{
  "d_model": 224,
  "n_experts": 256,
  "experts_per_token": 4,
  "d_shared_expert": 256,
  "moe_layers": [1, 2, 3, 4, 5, 6, 7, 8, 9, 10],
  "normalize_top_k": true,
  "init_std_router": 0.00671,
  "lr": 0.00756,
  "beta1": 0.95,
  "beta2": 0.99,
  "steps": 6547,
  "dataset": "wikipedia_en"
}
Below are experts of layer 7 (counted from 0) of a mixture-of-experts language model. Rows are named router (the router's row for the expert), up (a neuron's input weights, with its number) and show model dimensions 112-167. Each number is 128 + 24 x the weight over its row's rms, rounded and kept within 0 to 255. Numbers have three digits each.
Before each expert's rows: a language model's description of what the expert responds to. This comes from a sample of Wikipedia text that the model never trained on.

# expert 21
Description: Empty or placeholder table cells
router:141164114076119120178110097132134190172133158138101122121100161126145137150110078125101093069132159134123120165156101112121114102087101143153137146117127162106169144105
up13:095143115108117125161092146111143123120149142123163095137151150138185148129147088102115152148140164174111144137131110157114116134151095124128145125136140146134121153120
up14:132158172108158105117131132149123125104128187148111165123145147101143093145103109105169143156126125123131140148172131137094116101130142138170121153134121107128146097083
up15:136117080102112112120083128119139135113105129106145131122158107119192142137129096105145118141153151142122176147209173117155125102107133167110122167120136150108143153100
up16:110153105125183091146106089138144153136092160071118146159101143111120126093157106093111161134152194122139140128131136120118140101143133104150126127130114124093135161085
up17:113159112116127126109146111160138163141109102120106122126118147145111130155104140125090174101110122109117124163138096121145131131120155139142135147080152151125095108096
up18:127099124125096134098106148140140134119132118140137157111091091145155122159143125134105161148179142092125140144106101098163104140149123142069115138151111137101135122088
up19:139118115154126123102170094115099140092130125146172150152130116114133124159113131125133091152094116113146093155144129125108118125153132082126123108089165133135124134095
up20:138104147140089152093144126079108156169134107178133086169154127146165121167131121098104117133139133092164117141147125131114132096145146175126106107100089124094168161077
up21:110135100098100164163062118125145143166098162169144082098088115164099140150098085133129139110143145123126115123101127098156121116107119154151102099144095121108161131134
up22:162104115096095143131114083125130164131181099134171133118126124154151091138096100136171114162133136110143149130109108147106107163128095114151129162138095136125166142123
up23:109142139132064138131154170105108101109110133108115069075107140120094120081080143110138137148147166121125166150149123062134136108116157116124100105143118107140113143129
up24:131075087129112138080136109099133109118131127111123087160084129119127173145125145137073109103130168126072057170153103145145110094132156134116102143100103167113132123145
up25:106109099120112126120131132104083100160139145107145134141092170129116107150156171099126101090162139114110088084144102100157133097107090156114122153120179122143156132157
up26:174099089121128124137142131110125157111095139180166154159130121125140139131129116097138139137101122152149168178116125144152088092113150112127106116143097180161103102118
up27:101134115109136102145116111126102159114132130124129165098114137155151166171150134129138166138152136124162099153094086133093105112115146118173111138088190142163131138131
up28:129159113118126170118116133118103103133120132153129132146137137138107107130098131137133110119117168177102122121077135107146121108123127094150112155096166183140145158140
up29:151135098139142124100148104112085154116158133151128149118120128114142106153131086136113137147142138131106096127134155127153074124087105138139151126113119115118159129126
up30:122128111106128140137080130150142150101150131137119151111154138135130124145149129153142109115157126195131118148124127144101142115138189125102127099132137139168123153132
up31:118097129129135105107097096153116111099135191045127100080164133143132160129118110151127121127122111201115129136144131093108072093127131133102153123114102135138159117135
up32:125144132155134125125113084149181122145125137107112158152105106131126148154101152106163087150107157131108165158141126149117147111104171090096117129110141146103145122121
up33:119104143139154126116164112134144132110069125089131104124091118107135154141132130158141105130124179130150126130103081165138158122115134140129128144167112139118126102162
up34:121137110080112128150099119128131152149135148113117121190126135124131127146159141112125116101096112160121120121160077130128085141161130139131101137132082128122172101113
up35:138155133126125076140139145148133119122132118109111114136093119118144125085113149160110088115073120168116194122080135106105137147148090131134096158120144144150112096129
up36:112164087107134153110094143193138178183114101142106110124123122144153145179159110124139112087133125161112130155104126089155155128141100123116121140164129112150152114163
up37:153139107147113120096113100172132143133161149133148095111130138159132110106161100113117066128155143148139132129112137141138104081135131200108165111159113139116171090121
up38:117128099110140112132144181171144126083144132122154135102120170152135104107129105103128113097152129106153129143138131110124116130105117149156144138104108115156196182168
up39:155168095120133172082129073143117150182155145126130120132135137153141097170112131163136123147123121126139145166150114123111116158120132105138151126066118170103159127114
up40:186104091141105113104179121142150125163132149105129082102080113186108150102097159122142127135103146099119133179128114093149126115119146120102150159108149114106147156126
up41:108074126111083127138117138121122106154170178122139129152141135137124166124134127164121179100115142092182193088123136159134116093106108079125135092103098160128133137105
up42:141107132107099160113105120114149115136096136142110143100147139112146132128097081155120101156084138124119134129110146108099130108126128102100098109107127177119112131086
up43:133112140091165112076070089137092142149127135110115073138118185116138127127165106115136118109090144097143135144115130161121119113113107109123173157140075113159104148134
up44:118155139097104110111116138107108095153157132120165131149144139113142109121134137132104179151150172119136131142111108145132108106135122075135104095158102073139106176107
up45:097160110116112097093158102176132213121096135144130130107095118113153105087125117128141146153127155128121132123136134127119101118118108190115125138136118144149118122112
up46:117131191112123128151105143114126186135124081121114136085092134094153141080114148152126103105128155166145133105137142111167107095129101097128144137138126147111096112092
up47:136118139128135096150094120101143143113129131116141137115112131118159142176116103117158158099144145135102138130123072108128152077119110187135114136154112102124129118088
up48:117146107135160138084131117156123173173126109165145109151130124130169152164136118074115109132139159162119137147136167117117168114148134152101152125059129127121129123065
up49:115116096134127137130136087128163132111085159143138140133135130125133122133111117111128126126143075167174150161131089086131106132098113145080154132133140170148154122127
up50:134109079082143099145142095147155163125094152128140114135086120107144134141138126155090129132119123151134135139113159127189153097114102135121121150059111122131145146104
up51:136116136071143083128090109168129122138156124113100129146106113125116082137127162156174146131125112176186116133143127121122102134124153136116119136117128152106088185140
up52:140111091148111187154109109107150139159133121133117097147081147146148135137109126102144080139151134113142094101107110131077104119112103084091150137134123109108124135154
up53:106133111142116146159120171153108133125129109128143113106123145127157077155113127149129131113155133122124127125172122180138115132046125137099104134094118127146200156154
up54:149157120115176069151076123108122137147157121119156141149144129174188138157118135118129110155133127169119195163162141134090101141155142131143104142146138137084097155104
up55:109105120137123130136134133124155116153106139145115116123117167101111123130116114141116124133095124179101132112182089116143115117145129147162097091142118129117131146106
up56:104138082151117144109129151131138166166120134122128151138132087131135132139112074144111111114141120137086161132120102119135169157092126139086125139120102153121136182137
up57:125134124128145139126117091119166147111109140126139140114121137131107159119095137135147140109115132090122151162140145157111143099117189108115128107118160130080174137129
up58:133109172141137173163135158128146130144108157103123138137138157179079140110139134144154168145125120163115158121137126123123136116159140104120141128110134096137141104133
up59:143163120147089101120120099115123166159120124114115122109113157147162087108117113149171151135116144086109130118176102109141133076128116106098115109136092151119151113130
up60:163140130135086118118101088155128151112187154148108114102163093094142144138132134160134158111134129142110145078133148144141123138124111144109157131114109134120122178132
up61:143115158119094128129123148104145140125107134105094130113146119149122179145134102095178117100103101169111098137084145131132135112128181136157125100094132096124163150120
up62:138118121149114157153098103116123159162108137118126154143145125127102137166111131122141138093136110127094122143150105105140125102122142113129153134112128121129197148132
up63:177078142149168166120098127158162138181129164109092083120104080113151155101153103094136125105117115148082133104160089150133087102176097102151087137126114166132150124104
up64:127130159145140138160120102123140113146148140118118183091137152177155157161093101115107070150093112112109143139135157104137113092122098122083090144090065149069146116108
up65:148150105145137132135099172148164138167137104107127122087160132097117170141158172114144154103109169163121133133114149107125120125166141126106130107107101141112144106130
up66:109127140135175139120117124118145151120108140148085144135098121090148127141141132122117167116089113159095119130120111159158090074190150162125112172134109110118119144136
up67:134103142085164143127172108132102132109131189091134103144123082109130092137085143148110139083138167125117143126129107122156125113125115127144132130124139165125144132122
up68:104105172128148106102150168124149118134140090143097108155108170158133133104176171083141135140116161137113163129117167115149107129108113148118141114119097131128177147139
up69:146143145117148115112098134090074133122118144106092136176183136147142136153135104149137118105097160113127131101155101116111140106100125098114127128141115127153129088113
up70:133136119125105116132107121116130163155109128168070134178068116105121181157148117104109102131104121151104117161152128131103117130142148135139089143120130120147153109167
up71:145162117140160122151142108102173145160113148116123106123113167155095137117114095098108118081128158121091104154154148114136170121127111161117148132105116139124144106113
up72:152105090175122135180143112136122104130104100146123102094109154135138161119108098163123172105120134150117173139145141131102099131095101172127117177154151103136180129136
up73:135102142089104139139142178126178125201134160095076102110148113163172112127108108118127107138137114147110148162101108141101071113146091127138135146128117114132137162124
up74:101087112119140117112128122117172109105149150122127139128101178111127138138129103157161140111085135128104131088117151181092103094160098122095163120148126134127179154112
up75:095134108118114133108116074108121124164098119097137121113152138117145064141142116115136136081089121096126111094122103140106155083116166105127146120113138099118156109116
up76:129137106122081165165104175196156128141117132144115145151112161117132105104106110108100129065160151157143122148137098132135121112124129142118133175115155136110152099107
up77:115096122136117143135125104143147126086128112125148102110170156083086095143129139132156124109140167138140121113094117136088125115096086117138143148172127141100132144138
up78:128057135095064099120127121105101145126119145105120141127084164121089105114143093168120145120127140157112131115147135137116169123068121135075128130148109146110109133132
up79:099112153118149083123176158109187144111127140144152142154108144131149107113148136153166139148133135133150126154147114134126091139127130120128119102126125154174108178120
up80:112132108087109118160120147100101135143141090149159133161122165118148153119123101094099146099112141150144130185131119167131176130132074139142123135146128143120143163115
up81:084162153194159170108115129121132156126131122151138152104092093122138128111116146127147115157143134128121146176100098074115125107142101114076115144118138153115113117161
up82:150134109143116099116139138098131170152126158120104176163129133159109096109160092148125125114124140152148112142159145143162138159127117152120119189104133158107118087095
up83:107140106123160148136101100164119160128114119158157113131049132117121123134121096115119156111131123160162140130129138101101108108115105133130112084146103151095127123133
up84:117092137140118135113094149140118132149102130149126141149074130136166148125145095136126155135140121125108138133099164108141143118150142164121133072123118132095136113125
up85:093158071146079142115104144090138133173121124098099171118098137123181159146116092114110114129131151140110144131128138117145135141172117131089107141068118104125126102157
up86:123113127115138144126114130113088161152123116117102176115130099123160094143114120155129109131116154152113101162117107138086129115131131096147143139124131176095109143118
up87:089075137065109111079130163095163187143129140105098117147107139145116133096146123102063171131144131106122136141146088100068135115103116107103133116128148132108121122110
up88:127145124076102135127107114129156132171158127167150151137089132138117105164132118158096157135127123119149142160138064116135101150145128142106109150091150177119115159146
up89:131139145108083095127131100108097126092129120119146157151111151147130112157124129124138116122173154139126162127121163121113116130112138095180123140089090141130085123086
up90:130129100119112109086150122113121134109109143144121128151106124138131122121107116140123111162123153163168153139127130172124138105135129111144165133159094104084101139092
up91:131148117112125120125081149140154166164112135125153137148122113119113110122161097171140171145093135152110140139140102129142107131128112110129090195094117134124095114139
up92:098090136098168130171146148118084146112148115094144145171118130162121137141094090137140170161091153123095135152172125141108110149168139137145111115164108168131091159160
up93:118135107104114130166164121162123124145121113129115118130125150147129150100111155124157119141111111109165142143126179130085063126077141144140122133128114167088138113161
up94:158142147125116161093132125119115149103142119190146128126119132097139168188209169105120164156146142163113083141131121132120158151132116133141142161151128146154134170111
up95:138117138107117144081151139113150173186175115100116167151111149110158160161105112124127122107147130185130080138101131127100156076114117141132152111117148142109091132103
up96:110097105116190149129113119086172174170110134107132124139100168124131101119106127175178144115100121103130130138162123133112134068108130155120161149098133134120156131165
up97:105112112115171100111123127140149151138102142120142103146079116151137138154127106134094160122103138156144128165075139117108111110097069135143138085134143142112166173093
up98:141113115154095105129114115115091122102163128102105132121140122115083106138128110101111102097128151139137109118128134118103093185115141110191091138127114140165115129155
up99:117176138107091145149123079125180149158120095167175129161121143142113147153099097152105105150159141123109164124122174138126102144129122149127103117133127148137131101112
up100:109189115118137113167114111128138131176111108144122115166104154109127115111138110137131141097129120124066115160130127145090152128131121126111145121116104121121133121123
up101:144185155176129117177105126148094098133155150105153120153121114165154149141153115148114119132130160143112187149133137112074101127112081121135117144139092153165129129129
up102:099127116131122124119081136110139105130126122167128110125112142122133113074140070159092109126140135165139137157150134137125159115110095128135194134100160154114166136087
up103:176090112139126110093123113129149166176123173067127125107073139153097145176138058093143132104116107123155124128156146118125088120101132095145098129121135147137162132160
up104:127137126118139094201109131151131131113157110156082119150109141124153122153112144136112175130140143112152155106085150097100140132132119114168138133113106141130109142068
up105:150104138129136131146143140128144181145120114134108149094135128095142089125165112158124200161153130128140134160139115130133113112142110162193161152136096107143129143133
up106:112115127151130148154149154114112111106122110128101152150105124128113135126124114152117130093152153115110127137068122141159126117127150143123140116156116126173140162144
up107:152119168145107121090116128086149087117113117131139099175146142093143159105110121095089124135173097117176129109095188150133097112144135077122113128128087124137157125157
up108:126116133078123096141137115164122125177153143155133103155146106129176136160144132138076111114144138133111139162148127131151109134143104118136096122095142204128122171141
up109:133081132144126133130117161141156130114150113124093132076163199106127130127125106135107128141125131112156152114125153125148119105179142098117084116099141131105149161125
up110:146156134115074156127138131129073142121132123108115100131082134138122110100159181110107113105111132082126132134123105104125095109134136082090109113122150136128098200108
up111:135111121120105094105106135126136101126136090139119086086095157110120138128115149134117124145107141140125142111083088100121101126107122102109111126071132116158115120161
up112:115115181137122142116132110133138125190096133168113120089135118133124140105117171121168112115122088094102134140133120127109075134107168125116088132109094137114146130127
up113:134151145147066122120092115178082134121127138120107131151136118130155125132155104152081134080111154128133074148153093163094109157134106113136104206117167142114119139079
up114:125143089107122123125157140112138135161122139151166129129124173122149129163142120133090178097159129141083127105124129150128152117071137117134102142157151183147131125106
up115:138113106166099129105109122113140144103098112131117141104150134113130134160091141135102142172090154104153151096155108120131128114147134163108134157151176123104132125097
up116:110133155125141157083111104100105110122147164163105085148137124153174110140128143128102137143140153121140126152100074152163100155135110125139054157114162137124117108199
up117:086103143138108091129120136083140064154124157128137144110140152163130124138150157126100120133118162109113140158117087127095129138100135125111147129101092121130115163104
up118:138163096136093160086100127102134124088131137127118155113119083135154092129129110122143138163134125139163112152117126153143165063153114130087123148068085136118160102122
up119:130149098102115130096145015193125082124146126138126148119122137136134158107090058163158137109159112121148137128095121154143110117100108119136182117135135143128163129178
up120:098163163168130133149128080114117098145131162115141123111110143129119129120125141122142130143090144106089084157114143126116189138128158139137167151140089145147129109145
up121:133094125137120128143099106152155145124193145131168112116135177077103121144115129122091135128151111151138124129109120111117136131156099120099118179149105137151134127099
up122:140132149089147104184128161095140106157159137145150118149104150123145108114145159118130126125155139204118104140131095125197121053099099129165106128157107125153146129087